From a checkpoint of a small mixture-of-experts model trained on Wikipedia.
Training: a variant of Muon for the experts, 557M tokens, 5276 steps.
Below are experts of layer 3 (counted from 0) of a mixture-of-experts language model. Rows are named router (the router's row for the expert), gate (a neuron's input weights, with its number), up (a neuron's input weights, with its number), down (a neuron's output weights, with its number) and show model dimensions 0-95. Each number is 50 + 10 x the weight over its row's rms, rounded and kept within 0 to 99.
Before each expert's rows: a language model's description of what the expert responds to; "comes after" lists some tokens at least twice as common just before its tokens as in all text. This comes from a sample of Wikipedia text that the model never trained on. Tokens count by the router's weight.

# expert 50
Description: Day numbers and months. Day-of-month numbers and month names in dates, such as 24 September, 27 January, In July, plus times and small table figures.
comes after: " |", " on", "|", "On", " On", " –"
router:65 61 53 46 56 57 59 53 58 66 38 66 63 42 45 66 54 48 61 61 43 57 41 44 51 50 45 70 37 51 45 22 43 54 62 52 41 50 65 47 54 54 52 57 67 55 53 61 40 44 54 55 51 62 28 31 53 40 61 54 44 67 50 61 70 58 56 33 41 47 61 71 77 31 41 32 38 70 57 48 48 55 43 47 51 47 48 52 43 45 41 71 64 55 59 57
gate0:71 36 58 44 53 29 51 43 58 40 50 37 57 32 45 57 33 48 38 56 51 57 69 53 50 52 58 56 40 43 47 51 48 46 34 47 56 44 52 57 47 50 50 50 56 59 41 53 63 58 51 63 37 46 31 50 63 43 69 50 55 41 67 60 52 68 53 44 41 49 31 54 49 48 57 49 50 52 50 56 50 57 35 61 42 68 45 54 42 55 63 58 58 66 38 53
up0:45 46 51 44 44 50 43 56 50 46 55 55 36 59 58 40 49 62 42 53 45 57 59 34 39 59 44 60 55 48 35 39 60 60 44 39 53 49 39 39 50 58 57 51 53 64 45 63 71 48 44 43 44 35 72 42 48 45 67 54 52 50 26 44 64 57 52 36 41 41 41 47 38 50 46 51 51 52 51 34 49 44 40 51 56 73 39 34 56 44 52 51 67 39 53 49
down0:49 36 48 51 34 53 65 52 32 37 34 61 53 45 63 52 31 57 65 51 50 64 37 63 42 50 38 61 43 65 38 31 41 41 33 33 42 54 47 48 47 42 53 33 55 51 70 63 56 67 50 16 45 50 63 50 53 44 47 53 66 53 51 42 49 69 47 36 54 59 46 61 44 43 43 57 58 40 60 51 37 47 52 58 54 57 29 55 59 56 44 32 36 56 71 56

# expert 42
Description: Colors and medal words. Color and metal words starting names or medal entries, such as Red, Gold, Silver, Black, Green, Star.
comes after: " the", " a", " The", "|", "-", " place,"
router:50 57 34 35 59 52 45 58 61 52 56 45 58 43 50 40 57 69 57 39 37 37 65 52 38 47 45 61 50 56 67 58 57 49 33 55 69 49 58 44 53 46 60 63 44 35 67 34 48 37 52 50 47 56 36 66 47 48 57 44 44 58 69 65 57 56 67 41 55 38 40 44 40 40 52 51 54 54 31 55 57 53 42 52 43 45 62 47 59 69 42 68 50 84 63 64
gate0:73 57 53 38 64 55 50 48 40 46 67 39 46 53 59 49 57 48 49 49 52 71 54 49 50 37 50 51 57 62 37 43 54 53 32 37 40 58 49 38 49 48 53 45 41 34 60 59 33 37 46 62 60 46 24 51 54 53 53 54 36 44 68 64 50 39 40 51 55 75 24 59 51 33 43 34 33 59 31 49 57 57 56 50 47 58 47 40 39 52 46 55 21 57 39 76
up0:54 44 63 68 48 46 36 42 53 50 40 53 71 41 58 60 62 74 49 43 48 49 43 51 47 45 51 45 44 50 52 48 44 60 47 55 43 42 62 48 36 63 60 53 52 44 53 42 53 67 48 50 35 51 61 54 51 43 31 51 57 62 54 34 22 37 63 42 45 49 35 45 40 46 58 49 61 37 53 51 58 34 47 40 46 42 39 49 55 51 61 66 63 52 37 36
down0:59 30 41 56 58 46 42 54 48 51 41 50 57 35 50 34 42 50 45 45 43 43 64 50 56 44 67 45 63 61 37 62 55 45 53 65 44 50 50 56 64 59 65 31 66 43 41 51 60 68 62 36 61 44 26 45 44 53 29 53 45 49 39 64 40 50 45 48 39 34 66 38 58 37 61 65 41 53 62 75 79 53 50 54 74 66 63 44 57 47 32 54 64 37 66 46

# expert 43
Description: Two-digit numbers, apostrophes. Two-digit numbers in tables and minute marks such as 48', 64', plus apostrophes in Hold'em, Qur'an, Dean's.
comes after: " |", "|", " /", " W", " US", " x"
router:35 50 58 51 40 48 26 49 49 47 56 55 48 49 38 43 46 34 49 53 42 76 27 44 41 43 39 57 42 49 39 38 52 64 47 63 49 40 62 47 54 52 46 60 38 62 40 47 65 52 48 51 26 66 43 54 50 49 54 45 38 42 59 55 53 50 38 45 57 64 49 56 57 42 66 85 54 69 39 55 31 66 42 50 42 76 51 65 59 56 42 39 47 33 51 57
gate0:52 54 50 67 62 38 63 54 40 46 38 51 41 56 61 47 40 62 48 57 47 65 35 64 49 48 49 56 63 54 58 63 63 61 48 52 39 38 58 45 49 49 60 77 53 50 44 43 32 51 44 35 39 48 48 62 42 45 50 30 44 49 57 42 33 51 51 64 77 54 63 35 50 40 54 45 50 51 61 57 44 55 41 70 54 26 45 40 59 53 46 46 47 54 42 37
up0:51 59 49 49 53 41 71 46 60 28 64 44 48 50 39 49 53 29 42 39 32 57 68 47 30 46 47 31 69 44 41 21 38 48 43 50 49 45 43 58 46 39 61 37 23 54 48 56 59 37 46 47 31 55 38 46 43 50 58 52 57 49 61 44 27 45 53 51 48 50 57 56 46 51 47 49 50 45 40 51 43 47 61 67 38 43 47 45 47 42 69 57 61 53 58 40
down0:45 52 31 38 52 53 63 64 47 45 48 52 49 51 64 45 45 54 52 58 53 37 69 42 74 32 61 59 39 52 47 48 44 37 54 45 55 50 43 43 54 42 59 56 43 45 30 44 38 51 44 45 47 52 52 54 59 46 53 51 43 49 35 50 46 40 60 49 31 44 45 44 62 54 38 61 45 62 49 30 48 47 62 38 49 46 32 56 65 44 51 59 50 59 50 44

# expert 27
Description: Line starts and odd fragments. Line breaks that end table rows or precede headings, word pieces right after a line-initial capital (M-ur-phy), CJK/Tamil bytes, and labels like Binomial name.
comes after: " |", " also==", "|---|---|---|---|---|---|", "|---|---|---|---|---|", ".", " ("
router:58 49 51 49 44 57 52 40 38 49 59 32 32 59 60 56 36 46 29 49 61 50 50 44 62 54 64 56 37 49 60 43 29 49 49 40 45 49 61 54 67 68 45 67 63 35 43 50 64 50 43 58 42 56 48 49 52 50 49 58 44 41 76 52 54 35 56 46 51 56 68 63 50 52 41 46 35 57 44 56 48 45 47 33 63 38 34 47 51 26 44 67 40 38 45 41
gate1:54 57 53 69 30 73 56 49 40 51 62 54 52 66 42 45 42 61 44 58 63 61 49 46 57 56 52 54 44 31 51 48 54 54 66 44 51 55 47 47 58 52 54 43 59 53 57 40 82 44 63 55 53 54 43 37 61 59 53 46 28 41 54 57 53 48 66 57 57 48 69 33 51 51 41 45 57 47 72 31 52 37 44 49 47 49 48 48 59 36 45 50 42 53 48 52
up1:56 48 56 39 49 64 41 49 31 35 57 44 36 52 41 55 70 45 41 49 46 42 54 45 53 63 47 59 75 51 49 55 43 57 45 51 48 46 47 47 43 58 37 55 51 47 42 49 34 62 31 44 56 44 47 48 27 55 58 51 50 48 56 45 62 40 40 44 43 67 56 34 51 55 56 35 62 40 59 66 38 45 39 41 52 59 46 48 52 56 59 61 44 50 58 51
down1:50 70 49 42 42 41 36 28 76 47 54 71 57 31 61 58 65 44 60 47 42 40 60 47 47 51 46 45 51 64 64 51 51 43 38 47 51 47 49 66 48 51 52 55 35 40 23 45 46 49 53 58 52 53 24 45 58 51 56 54 55 44 51 62 65 69 61 33 46 54 67 49 31 47 43 28 40 53 55 38 51 39 36 38 55 39 32 40 55 48 40 61 50 34 41 44

# expert 38
Description: Table row-start pipes. The pipe opening a new table row after a line break, mostly in stats tables, and dashes opening list items.
comes after: "\n", " MPC", " won", " replaced", " joined", " used"
router:57 66 41 55 51 37 45 39 57 35 53 45 51 51 49 69 50 61 58 44 32 41 37 69 40 57 56 34 47 58 46 46 54 50 47 46 61 57 48 38 58 59 74 65 57 63 53 53 55 39 48 45 43 38 57 68 63 52 62 43 25 68 39 34 50 52 53 51 59 79 43 55 51 56 53 52 47 63 42 52 51 33 61 59 65 50 43 53 50 43 54 55 62 55 39 36
gate0:58 48 44 57 58 61 41 53 56 52 57 42 47 62 49 44 57 75 72 48 58 60 65 41 42 78 62 61 54 58 36 58 40 46 62 40 62 61 48 37 45 55 65 39 53 39 48 49 45 34 49 56 43 27 54 60 40 44 37 53 48 50 58 49 63 42 48 22 37 50 58 57 40 43 36 44 47 42 49 50 50 48 46 62 30 47 42 55 48 49 68 54 57 49 61 46
up0:45 45 45 47 47 65 50 69 66 46 42 48 75 51 51 44 53 34 74 68 59 41 65 41 56 58 51 48 49 47 42 52 47 61 54 30 44 41 46 39 58 72 48 29 48 63 67 43 53 75 54 58 33 36 61 44 38 62 47 48 70 51 47 38 35 51 35 48 52 52 53 67 50 55 53 62 54 51 45 52 54 51 51 52 49 57 44 45 54 42 42 77 45 55 54 58
down0:49 51 43 55 42 57 22 69 60 52 57 50 81 61 70 46 51 46 58 65 47 51 44 59 52 77 64 66 57 48 52 56 42 49 42 64 49 60 51 32 58 64 75 48 51 62 53 43 43 68 70 43 43 49 56 44 55 42 45 61 47 46 45 51 42 52 54 44 52 59 52 62 60 37 44 51 60 44 28 56 76 55 55 55 46 35 47 38 55 50 72 47 64 44 36 45

# expert 30
Description: Line breaks and ISBN. Line breaks ending sentences, list items and table rows, plus citation markers such as ISBN, 978, Publication, Release.
comes after: " |", ".", "s.", ")", ").", "\"."
router:59 50 65 36 44 52 51 48 47 44 42 53 39 56 50 48 70 61 59 42 51 52 51 38 59 51 56 61 53 63 53 48 54 47 74 47 58 57 53 57 50 37 54 48 69 50 32 49 50 47 50 49 50 58 36 49 58 58 47 43 39 45 69 42 41 35 64 51 52 31 48 50 57 35 49 47 54 34 40 38 54 37 60 45 47 45 47 47 57 56 45 46 21 39 48 51
gate1:45 36 51 43 58 53 52 56 47 47 40 38 56 36 53 51 59 34 41 38 56 44 60 49 42 45 59 66 50 49 32 47 46 54 54 55 45 47 68 52 55 61 49 67 39 48 34 52 55 53 67 54 57 63 51 74 47 43 57 48 47 45 58 47 42 52 47 27 54 61 61 66 76 57 54 62 40 57 44 45 28 50 64 60 49 41 28 56 33 47 57 57 59 46 29 44
up1:61 59 62 49 42 43 54 51 51 45 50 51 44 49 53 58 35 52 64 59 43 45 42 78 44 66 40 75 56 45 59 42 38 54 54 69 82 47 38 49 48 52 57 34 56 48 38 26 47 35 47 44 57 34 61 52 68 47 52 53 41 57 51 60 37 54 50 45 39 61 43 26 54 55 53 32 54 24 44 63 70 64 51 61 49 59 57 48 64 33 69 54 50 50 49 62
down1:67 73 53 37 47 62 47 47 53 35 65 42 46 36 39 34 56 43 46 50 47 40 44 53 44 51 54 46 44 46 44 53 61 46 60 59 38 27 55 54 54 53 47 46 54 62 56 50 44 58 76 48 45 47 66 60 46 61 39 53 47 61 52 47 59 43 52 40 47 58 54 58 51 35 48 63 53 53 53 48 54 44 55 60 48 47 53 46 55 37 48 56 54 51 48 38

# expert 44
Description: Titles and office words. Office and rank words in names of positions and bodies, such as President, Prime Minister, Chief, General, Secretary, plus List and Top.
comes after: " the", "-", " The", "|", " a", " as"
router:46 51 65 46 51 60 52 58 65 65 40 55 30 43 69 41 42 44 54 57 40 65 65 40 43 61 61 44 55 65 34 43 41 48 72 39 49 52 53 55 49 63 61 25 47 62 48 47 56 56 42 60 45 52 59 47 51 48 51 50 43 57 28 47 59 44 41 56 61 44 45 38 68 49 61 60 67 61 62 62 39 44 56 44 48 67 52 53 53 47 33 55 42 56 30 51
gate0:49 58 57 44 51 62 52 51 51 42 44 50 36 45 43 45 36 49 55 44 52 59 56 56 43 42 48 49 55 68 67 65 36 53 40 27 58 57 42 42 52 51 44 36 59 63 42 35 45 49 57 47 63 53 26 45 56 48 56 56 47 29 44 44 56 49 47 43 73 51 46 36 57 38 43 43 52 41 59 50 49 50 63 71 62 55 61 50 52 56 40 44 51 42 47 50
up0:39 52 43 61 50 61 53 37 59 57 53 56 27 38 53 43 38 65 47 62 60 64 56 53 29 49 51 59 36 58 43 64 36 47 64 45 42 59 45 42 63 49 25 30 51 59 63 64 41 45 44 58 43 52 40 57 52 51 44 42 45 54 37 49 51 46 48 47 62 63 50 43 53 46 38 45 54 36 39 57 60 52 60 63 66 55 52 47 49 48 36 51 49 31 51 51
down0:51 51 56 55 61 52 44 43 57 56 66 57 40 39 44 51 53 38 51 58 50 68 58 59 46 48 40 38 68 49 29 54 49 45 46 35 43 43 51 68 58 42 45 47 55 59 47 54 28 53 44 67 41 57 54 37 45 34 57 36 44 59 38 66 43 52 47 40 49 53 52 65 58 39 54 52 48 47 47 58 45 43 60 34 53 54 48 31 64 49 63 50 55 42 56 53

# expert 18
Description: Place-name modifiers. First words of multiword place or team names, such as New, United, South, Southeast, plus cities, states and some years.
comes after: " the", " in", " New", "|", " of", " South"
router:61 69 43 39 57 49 44 54 45 39 51 57 47 67 54 32 61 42 47 61 58 44 64 62 60 51 49 34 51 50 55 45 64 27 50 41 39 61 44 31 56 40 68 64 58 38 64 35 47 42 59 55 60 48 55 35 37 51 62 40 58 56 39 62 51 62 38 44 50 48 52 53 22 53 60 62 51 38 32 30 56 50 47 49 57 43 56 52 79 52 50 38 47 40 54 41
gate0:50 37 51 55 56 67 39 43 45 58 59 48 57 68 39 22 64 38 46 43 44 59 27 51 63 46 44 44 43 50 46 54 60 49 60 64 30 55 60 42 40 44 57 45 58 59 68 46 26 58 53 43 62 60 38 53 50 50 51 48 47 38 51 42 60 51 45 57 48 24 51 40 50 55 48 34 55 47 53 39 44 41 46 39 41 54 42 54 55 53 51 40 55 44 63 46
up0:51 57 27 28 57 52 57 38 64 47 44 64 58 62 64 35 40 70 65 41 55 64 49 49 37 54 31 42 53 44 44 61 70 37 55 50 55 57 53 58 45 50 41 34 43 38 49 46 47 57 63 51 58 52 77 55 58 36 72 64 45 44 52 68 49 54 59 54 54 48 44 33 52 56 45 45 46 60 55 43 62 46 38 54 48 49 61 54 48 66 56 45 50 37 54 47
down0:46 59 44 44 52 61 72 40 57 54 23 44 41 51 39 47 43 71 26 52 54 44 58 34 44 45 57 56 52 52 49 53 57 73 38 40 54 43 59 57 53 63 52 61 52 50 51 65 45 40 57 43 38 56 51 37 82 44 42 63 64 47 27 52 44 48 66 38 54 43 42 51 58 45 55 55 55 52 40 68 53 51 71 50 72 51 35 68 31 53 60 55 61 44 56 45

# expert 17
Description: Standalone small numbers. Digits and small numbers in tables, dates, measurements and citations, such as 1, 4, 13 December, 3.99 km.
comes after: " |", "|", " No.", " /", " on", " ft"
router:51 74 33 57 24 62 51 67 37 64 39 62 41 29 40 46 39 61 59 60 26 62 42 45 43 38 44 53 34 48 49 54 49 47 59 37 48 52 38 54 47 42 53 67 34 37 50 59 55 32 59 48 37 46 46 59 49 38 43 50 59 35 62 62 22 44 48 48 49 62 70 52 46 64 51 52 39 65 50 47 32 28 55 57 63 48 68 69 61 57 48 42 46 48 53 57
gate0:43 63 38 43 48 60 51 37 46 65 46 38 45 53 50 52 61 51 44 66 48 49 51 52 33 39 56 47 65 46 51 53 35 37 59 66 49 53 60 51 55 35 37 37 55 49 59 53 47 42 37 68 44 46 56 66 44 55 43 39 53 56 63 52 55 57 51 56 45 66 32 54 55 50 36 51 23 51 32 46 44 45 69 65 42 33 43 52 40 64 57 54 56 57 59 54
up0:50 38 65 53 46 45 45 53 76 57 48 49 43 58 62 44 56 52 28 67 53 36 52 25 52 31 56 51 32 44 33 49 35 52 46 41 47 53 27 38 41 52 66 53 42 47 55 60 45 49 41 54 38 46 41 54 55 51 42 59 52 46 48 62 58 43 61 59 45 60 53 49 46 44 56 50 46 50 41 54 53 48 46 37 47 52 42 48 48 43 46 45 49 62 66 49
down0:55 34 46 66 50 39 36 39 54 54 44 44 40 49 51 53 48 37 45 74 35 58 35 52 53 52 45 45 61 44 41 46 51 55 63 44 53 54 61 52 65 57 32 47 43 54 59 60 56 51 51 40 31 56 46 59 40 60 45 43 64 45 54 45 62 36 46 54 47 51 56 48 53 49 47 54 74 52 55 55 47 61 32 44 63 51 56 51 40 38 56 43 68 49 55 54

# expert 59
Description: Possessives and modifiers. Possessive determiners and 's before nouns, plus attributive adjectives such as his, their, its, own, various, political.
comes after: " of", " and", " for", " a", " with", " in"
router:36 60 37 21 46 61 44 53 37 50 52 48 31 46 65 52 75 73 49 63 40 42 32 57 53 59 66 53 61 55 45 58 71 30 50 47 40 60 47 37 51 54 42 33 63 36 45 35 59 58 64 45 46 63 49 51 41 66 48 40 52 21 42 61 48 41 51 49 45 64 57 46 37 34 60 51 58 57 58 41 40 62 55 52 54 49 56 64 47 59 50 55 36 62 67 56
gate0:43 38 42 47 36 43 62 42 52 45 50 51 50 58 62 57 55 52 57 49 53 57 51 48 51 63 56 68 64 58 28 35 68 51 80 35 26 47 63 48 46 54 56 44 60 44 39 57 63 43 24 45 57 44 50 43 48 52 66 64 56 60 76 55 51 49 47 45 30 49 46 39 55 35 56 60 41 61 55 23 64 54 52 30 52 39 54 56 51 43 41 36 53 54 49 55
up0:57 35 53 62 38 51 54 59 61 62 61 42 60 20 55 50 53 59 52 52 51 56 56 67 39 72 41 41 37 40 33 40 62 51 43 45 51 53 51 51 59 51 43 59 47 43 51 49 51 37 49 61 51 59 65 47 37 47 46 39 51 47 46 31 52 50 37 43 68 58 51 68 57 63 46 56 38 54 52 47 50 35 46 49 63 50 60 53 50 39 64 52 30 20 58 42
down0:49 50 66 41 53 49 34 41 46 59 61 38 48 34 56 50 48 58 55 42 58 57 62 55 47 53 41 58 44 45 52 41 56 49 43 45 62 52 48 49 43 44 55 38 61 64 53 49 58 52 62 49 39 67 39 60 47 48 37 67 49 53 73 73 59 56 69 37 47 30 56 55 51 41 54 39 50 44 40 33 51 56 45 71 53 55 49 50 51 60 58 71 33 45 46 46

# expert 39
Description: Blank line after headings. Second line break of a blank line, usually right after a == section heading == and before body text or a table.
comes after: "\n", " ==", " =", "===", "==", " ==="
router:41 55 31 63 46 35 45 37 58 44 40 68 43 49 44 45 44 55 55 48 50 54 44 43 57 64 62 41 64 56 63 43 33 40 43 45 42 41 38 50 60 44 49 60 51 32 60 46 44 39 49 38 44 52 50 51 49 64 43 44 51 60 43 55 30 49 65 63 42 52 65 62 52 63 42 42 68 47 50 63 55 46 44 48 47 44 42 30 48 66 42 45 39 61 59 41
gate1:36 54 64 68 58 54 54 49 50 58 56 56 33 49 43 60 38 53 40 56 50 47 49 44 69 56 59 58 49 60 59 41 46 33 64 43 47 56 39 57 34 51 49 49 40 59 24 51 38 46 61 33 35 48 52 61 75 43 50 52 60 46 38 49 42 61 56 48 46 40 18 54 60 41 45 46 56 56 34 59 45 32 46 39 58 46 46 68 54 46 44 31 42 40 24 69
up1:39 48 50 42 62 52 51 44 58 56 48 53 48 60 42 45 39 51 40 45 59 52 63 39 41 57 53 60 43 41 35 45 43 47 34 50 43 60 42 63 59 43 60 35 52 59 42 51 35 39 33 35 29 29 64 52 61 49 52 44 63 44 52 38 49 57 30 57 57 64 35 33 48 40 56 48 59 75 46 47 39 49 48 43 58 37 46 73 49 42 57 35 50 61 61 44
down1:49 58 62 43 60 49 43 49 59 58 45 58 55 47 62 58 34 50 38 56 48 41 62 63 60 57 44 45 45 56 46 38 54 53 42 62 31 56 48 64 56 41 51 46 29 49 41 43 61 26 65 30 48 54 58 37 57 50 30 54 53 63 46 42 49 45 51 52 45 51 56 65 49 43 71 35 40 61 41 59 53 34 42 47 69 68 58 51 39 57 42 33 50 60 48 40

# expert 48
Description: Infobox field colons. Colons ending infobox labels such as Born:, Country:, Coordinates:, Died:, and degree numbers inside geographic coordinates like 27°.
comes after: "-", " •", " Coordinates:", "|", " Years", " planet"
router:62 47 54 52 47 53 48 41 52 46 32 67 56 46 33 46 49 48 52 45 40 62 43 47 40 52 57 54 44 58 57 54 37 40 68 35 43 57 59 52 29 65 48 52 43 50 61 55 33 51 50 55 48 38 58 52 48 51 50 64 40 61 47 32 53 56 31 51 61 52 58 30 48 42 58 38 55 40 54 57 60 62 69 56 49 37 49 58 59 47 49 69 38 43 53 46
gate0:72 52 50 65 43 53 55 47 41 49 52 53 53 51 47 53 43 40 44 60 47 47 34 49 43 45 41 56 42 60 39 48 60 55 35 61 53 50 74 52 59 57 53 62 38 55 63 53 41 59 44 64 45 48 55 53 41 42 33 30 46 43 43 42 36 58 59 57 37 78 60 46 61 30 42 57 51 44 52 51 42 64 58 41 47 36 52 51 48 54 49 44 34 52 32 56
up0:74 52 35 48 35 37 47 41 62 35 49 58 45 65 41 55 65 51 33 66 54 58 30 51 67 39 58 33 44 57 71 55 63 58 62 54 46 55 49 45 73 65 63 43 42 70 53 55 42 39 33 33 48 28 66 46 29 41 53 33 33 50 53 24 39 50 62 38 41 55 38 45 51 41 60 42 56 61 52 56 33 56 51 52 51 48 43 35 51 68 57 53 39 66 53 61
down0:45 56 47 50 56 54 41 46 41 48 52 43 59 37 53 58 47 44 34 57 55 32 42 52 46 50 50 59 52 46 53 46 34 42 67 46 46 82 58 75 57 43 45 54 60 48 48 48 54 42 38 44 48 31 36 64 53 38 57 50 43 43 59 51 45 42 55 28 40 46 52 37 28 48 53 40 54 60 54 57 60 35 49 41 62 35 35 51 61 62 58 39 63 55 65 48

# expert 54
Description: Section heading markup. Wiki heading markers such as === and ====, table-row pipes at line start, and taxonomy or genre labels like Family:, Genre:.
comes after: "\n", "-", " ", " Title", " Year", " Date"
router:44 32 39 66 47 59 31 42 39 51 57 35 55 49 54 60 51 52 45 40 50 40 35 68 53 55 50 50 51 55 33 59 51 58 47 54 50 39 40 49 59 51 60 51 44 64 47 31 46 54 45 44 40 62 28 64 48 52 52 59 55 56 29 31 79 39 55 50 43 49 54 49 53 45 49 40 52 20 54 66 51 38 59 52 52 50 69 67 61 39 52 61 51 41 55 33
gate0:59 53 59 41 51 64 48 60 39 45 49 60 39 44 59 37 59 67 55 61 39 59 53 42 59 55 48 33 27 30 44 51 46 36 55 53 54 48 55 53 59 39 61 54 53 48 59 31 35 57 50 52 49 49 50 34 43 54 44 55 51 59 54 56 66 73 40 48 43 51 46 64 49 43 70 61 41 44 54 43 51 57 57 61 43 57 60 25 41 42 56 46 51 83 55 47
up0:56 50 37 56 47 33 41 49 30 60 51 64 64 47 65 45 44 51 61 51 44 49 55 58 44 58 58 54 50 57 65 62 46 46 53 35 42 53 66 45 40 62 59 26 61 35 49 45 52 64 76 39 51 50 48 55 38 52 51 37 63 56 49 51 52 48 39 51 66 68 27 57 54 25 78 32 51 35 44 33 52 48 54 65 38 50 61 47 60 68 49 60 63 57 45 65
down0:56 54 57 45 34 39 59 43 48 62 48 40 31 42 59 36 57 33 65 49 55 52 64 38 40 38 46 49 43 50 30 33 63 39 53 46 50 45 52 53 37 37 47 56 60 44 42 39 49 59 41 50 49 50 58 36 48 58 43 61 67 70 44 59 44 46 37 48 67 59 73 32 53 41 51 43 47 45 44 41 65 58 56 48 57 43 41 34 59 62 52 44 39 42 59 70

# expert 33
Description: Nationality and place adjectives. Nationality or origin adjectives before a noun, often after "the" or "an": American, English, British, French, U.S., local, Hindu.
comes after: " the", " a", " an", " of", "),", " United"
router:53 58 67 55 64 59 44 47 57 46 37 52 45 67 59 61 56 48 47 73 56 51 57 46 47 46 59 46 52 39 56 47 36 63 39 55 48 49 32 46 53 56 51 66 36 31 52 66 46 76 50 49 49 39 57 42 48 47 37 40 42 50 50 56 69 55 60 56 61 48 65 29 41 55 36 50 59 64 63 58 43 51 44 50 56 38 57 30 41 58 49 67 51 51 56 63
gate0:51 53 27 54 54 52 44 61 40 33 45 55 56 65 49 36 57 48 50 39 59 50 38 61 53 27 46 57 56 44 47 34 67 64 41 38 44 32 39 53 48 58 38 62 49 37 56 54 49 51 58 50 61 56 72 52 60 68 52 48 43 55 65 43 53 43 66 68 59 69 49 59 30 61 31 61 49 25 53 40 39 50 36 69 59 43 57 58 37 56 37 49 47 57 57 62
up0:49 57 54 55 43 46 53 52 64 46 39 65 40 33 45 42 46 42 26 45 58 55 45 44 56 69 51 56 58 50 65 53 45 45 48 50 52 76 69 47 64 56 68 49 52 51 34 56 47 59 31 36 35 67 38 51 59 43 52 46 34 61 34 59 51 51 39 56 33 68 47 63 56 25 50 45 51 47 53 36 55 41 60 39 43 52 60 43 65 57 50 54 44 63 61 47
down0:42 51 44 65 48 41 38 34 46 34 65 57 55 60 33 53 67 54 44 58 43 57 38 38 50 56 28 49 57 52 59 53 55 29 47 63 41 53 54 36 54 51 45 50 55 52 57 53 40 34 55 46 46 43 47 33 38 58 34 33 49 54 48 37 48 34 34 60 68 38 41 72 58 63 52 51 45 45 58 50 55 43 56 46 48 51 52 52 53 81 37 42 54 65 35 45

# expert 49
Description: The before superlatives. The word the or The, especially before superlatives and ordinals (the most, the first) and at sentence or heading starts.
comes after: " of", " for", " and", " as", " that", "."
router:57 47 47 49 50 54 64 27 41 51 60 62 49 46 65 43 49 52 36 65 60 15 46 58 70 51 50 49 34 59 52 69 63 50 36 64 51 53 50 41 60 39 68 58 48 42 50 58 43 38 67 52 64 54 57 43 43 53 66 51 51 63 53 45 46 53 53 45 51 53 53 51 45 64 31 61 53 55 44 51 53 50 64 41 45 50 56 41 70 51 73 42 52 49 46 53
gate0:42 58 30 53 52 50 52 41 55 32 34 59 50 57 44 61 57 56 41 49 46 46 71 52 56 56 58 49 53 49 68 29 54 52 37 61 58 45 40 55 39 51 48 27 53 55 26 24 55 43 47 68 36 56 37 49 40 68 25 78 44 58 64 38 51 48 43 55 51 38 66 60 64 44 61 47 50 46 50 47 47 48 50 48 52 44 54 44 53 38 72 63 47 42 50 36
up0:56 54 31 48 47 65 66 61 38 62 58 65 51 51 44 48 48 52 55 86 40 52 33 53 52 59 63 42 64 58 39 47 53 68 50 56 53 48 39 46 38 56 53 51 54 67 37 21 46 53 41 50 52 66 45 57 41 36 31 43 50 52 42 59 54 46 58 53 49 38 58 47 35 37 47 47 45 41 48 62 32 61 55 56 62 40 66 62 40 61 54 51 49 67 58 56
down0:45 61 44 53 49 55 37 70 29 42 44 46 33 58 55 48 63 44 64 49 56 45 59 38 81 64 51 45 56 71 74 54 54 57 68 55 48 52 56 47 44 38 57 50 58 63 34 50 40 49 46 35 55 37 59 26 63 52 43 31 40 56 45 49 46 46 61 53 38 55 47 65 25 53 41 40 55 46 34 43 54 60 60 54 57 44 50 49 51 65 45 34 60 52 57 39

# expert 55
Description: List dashes, modal verbs. Line-initial dashes opening bulleted list items such as schools, places and fields, plus modal verbs like would, may, could.
comes after: "\n", "\n ", " they", " it", "\n   ", " he"
router:39 49 48 65 52 49 55 43 72 46 50 31 56 60 45 38 47 38 57 50 57 40 50 33 59 41 34 60 57 63 47 52 59 56 55 53 42 49 40 65 50 40 44 53 51 53 48 50 35 44 46 48 55 51 43 37 60 44 64 54 55 37 66 49 48 33 59 57 62 58 52 54 49 41 31 45 52 32 33 58 44 58 58 64 48 37 45 45 51 79 63 53 41 53 56 63
gate0:47 66 50 43 40 50 43 43 67 47 39 33 43 64 31 41 37 23 53 63 70 61 42 43 50 33 64 41 56 42 46 38 55 38 32 61 42 44 58 42 58 53 45 45 52 36 50 66 32 49 66 33 47 61 42 46 55 50 54 42 46 45 49 54 50 56 51 43 49 49 52 30 45 41 43 47 30 40 37 59 51 51 49 50 31 37 59 58 46 52 36 57 58 38 44 60
up0:69 60 53 61 66 34 49 51 46 40 43 61 56 43 81 36 53 48 45 33 60 48 57 68 49 60 53 57 61 43 57 66 54 44 59 29 50 57 50 55 56 36 44 63 46 53 64 40 57 37 49 55 47 35 65 47 50 45 45 54 55 51 46 39 53 43 58 53 35 43 52 68 53 73 58 51 51 56 47 41 53 38 55 60 51 41 43 35 50 48 47 51 38 46 55 43
down0:74 58 41 49 42 41 59 48 61 60 56 64 71 36 68 48 40 44 62 33 55 52 43 58 56 40 64 57 42 39 49 71 43 42 55 44 47 70 44 52 65 57 45 56 46 58 60 42 59 68 42 58 49 39 52 48 43 43 34 57 47 63 46 47 53 36 44 66 57 44 50 65 68 58 57 51 51 57 57 41 64 42 43 54 56 56 32 35 45 70 49 50 34 47 45 51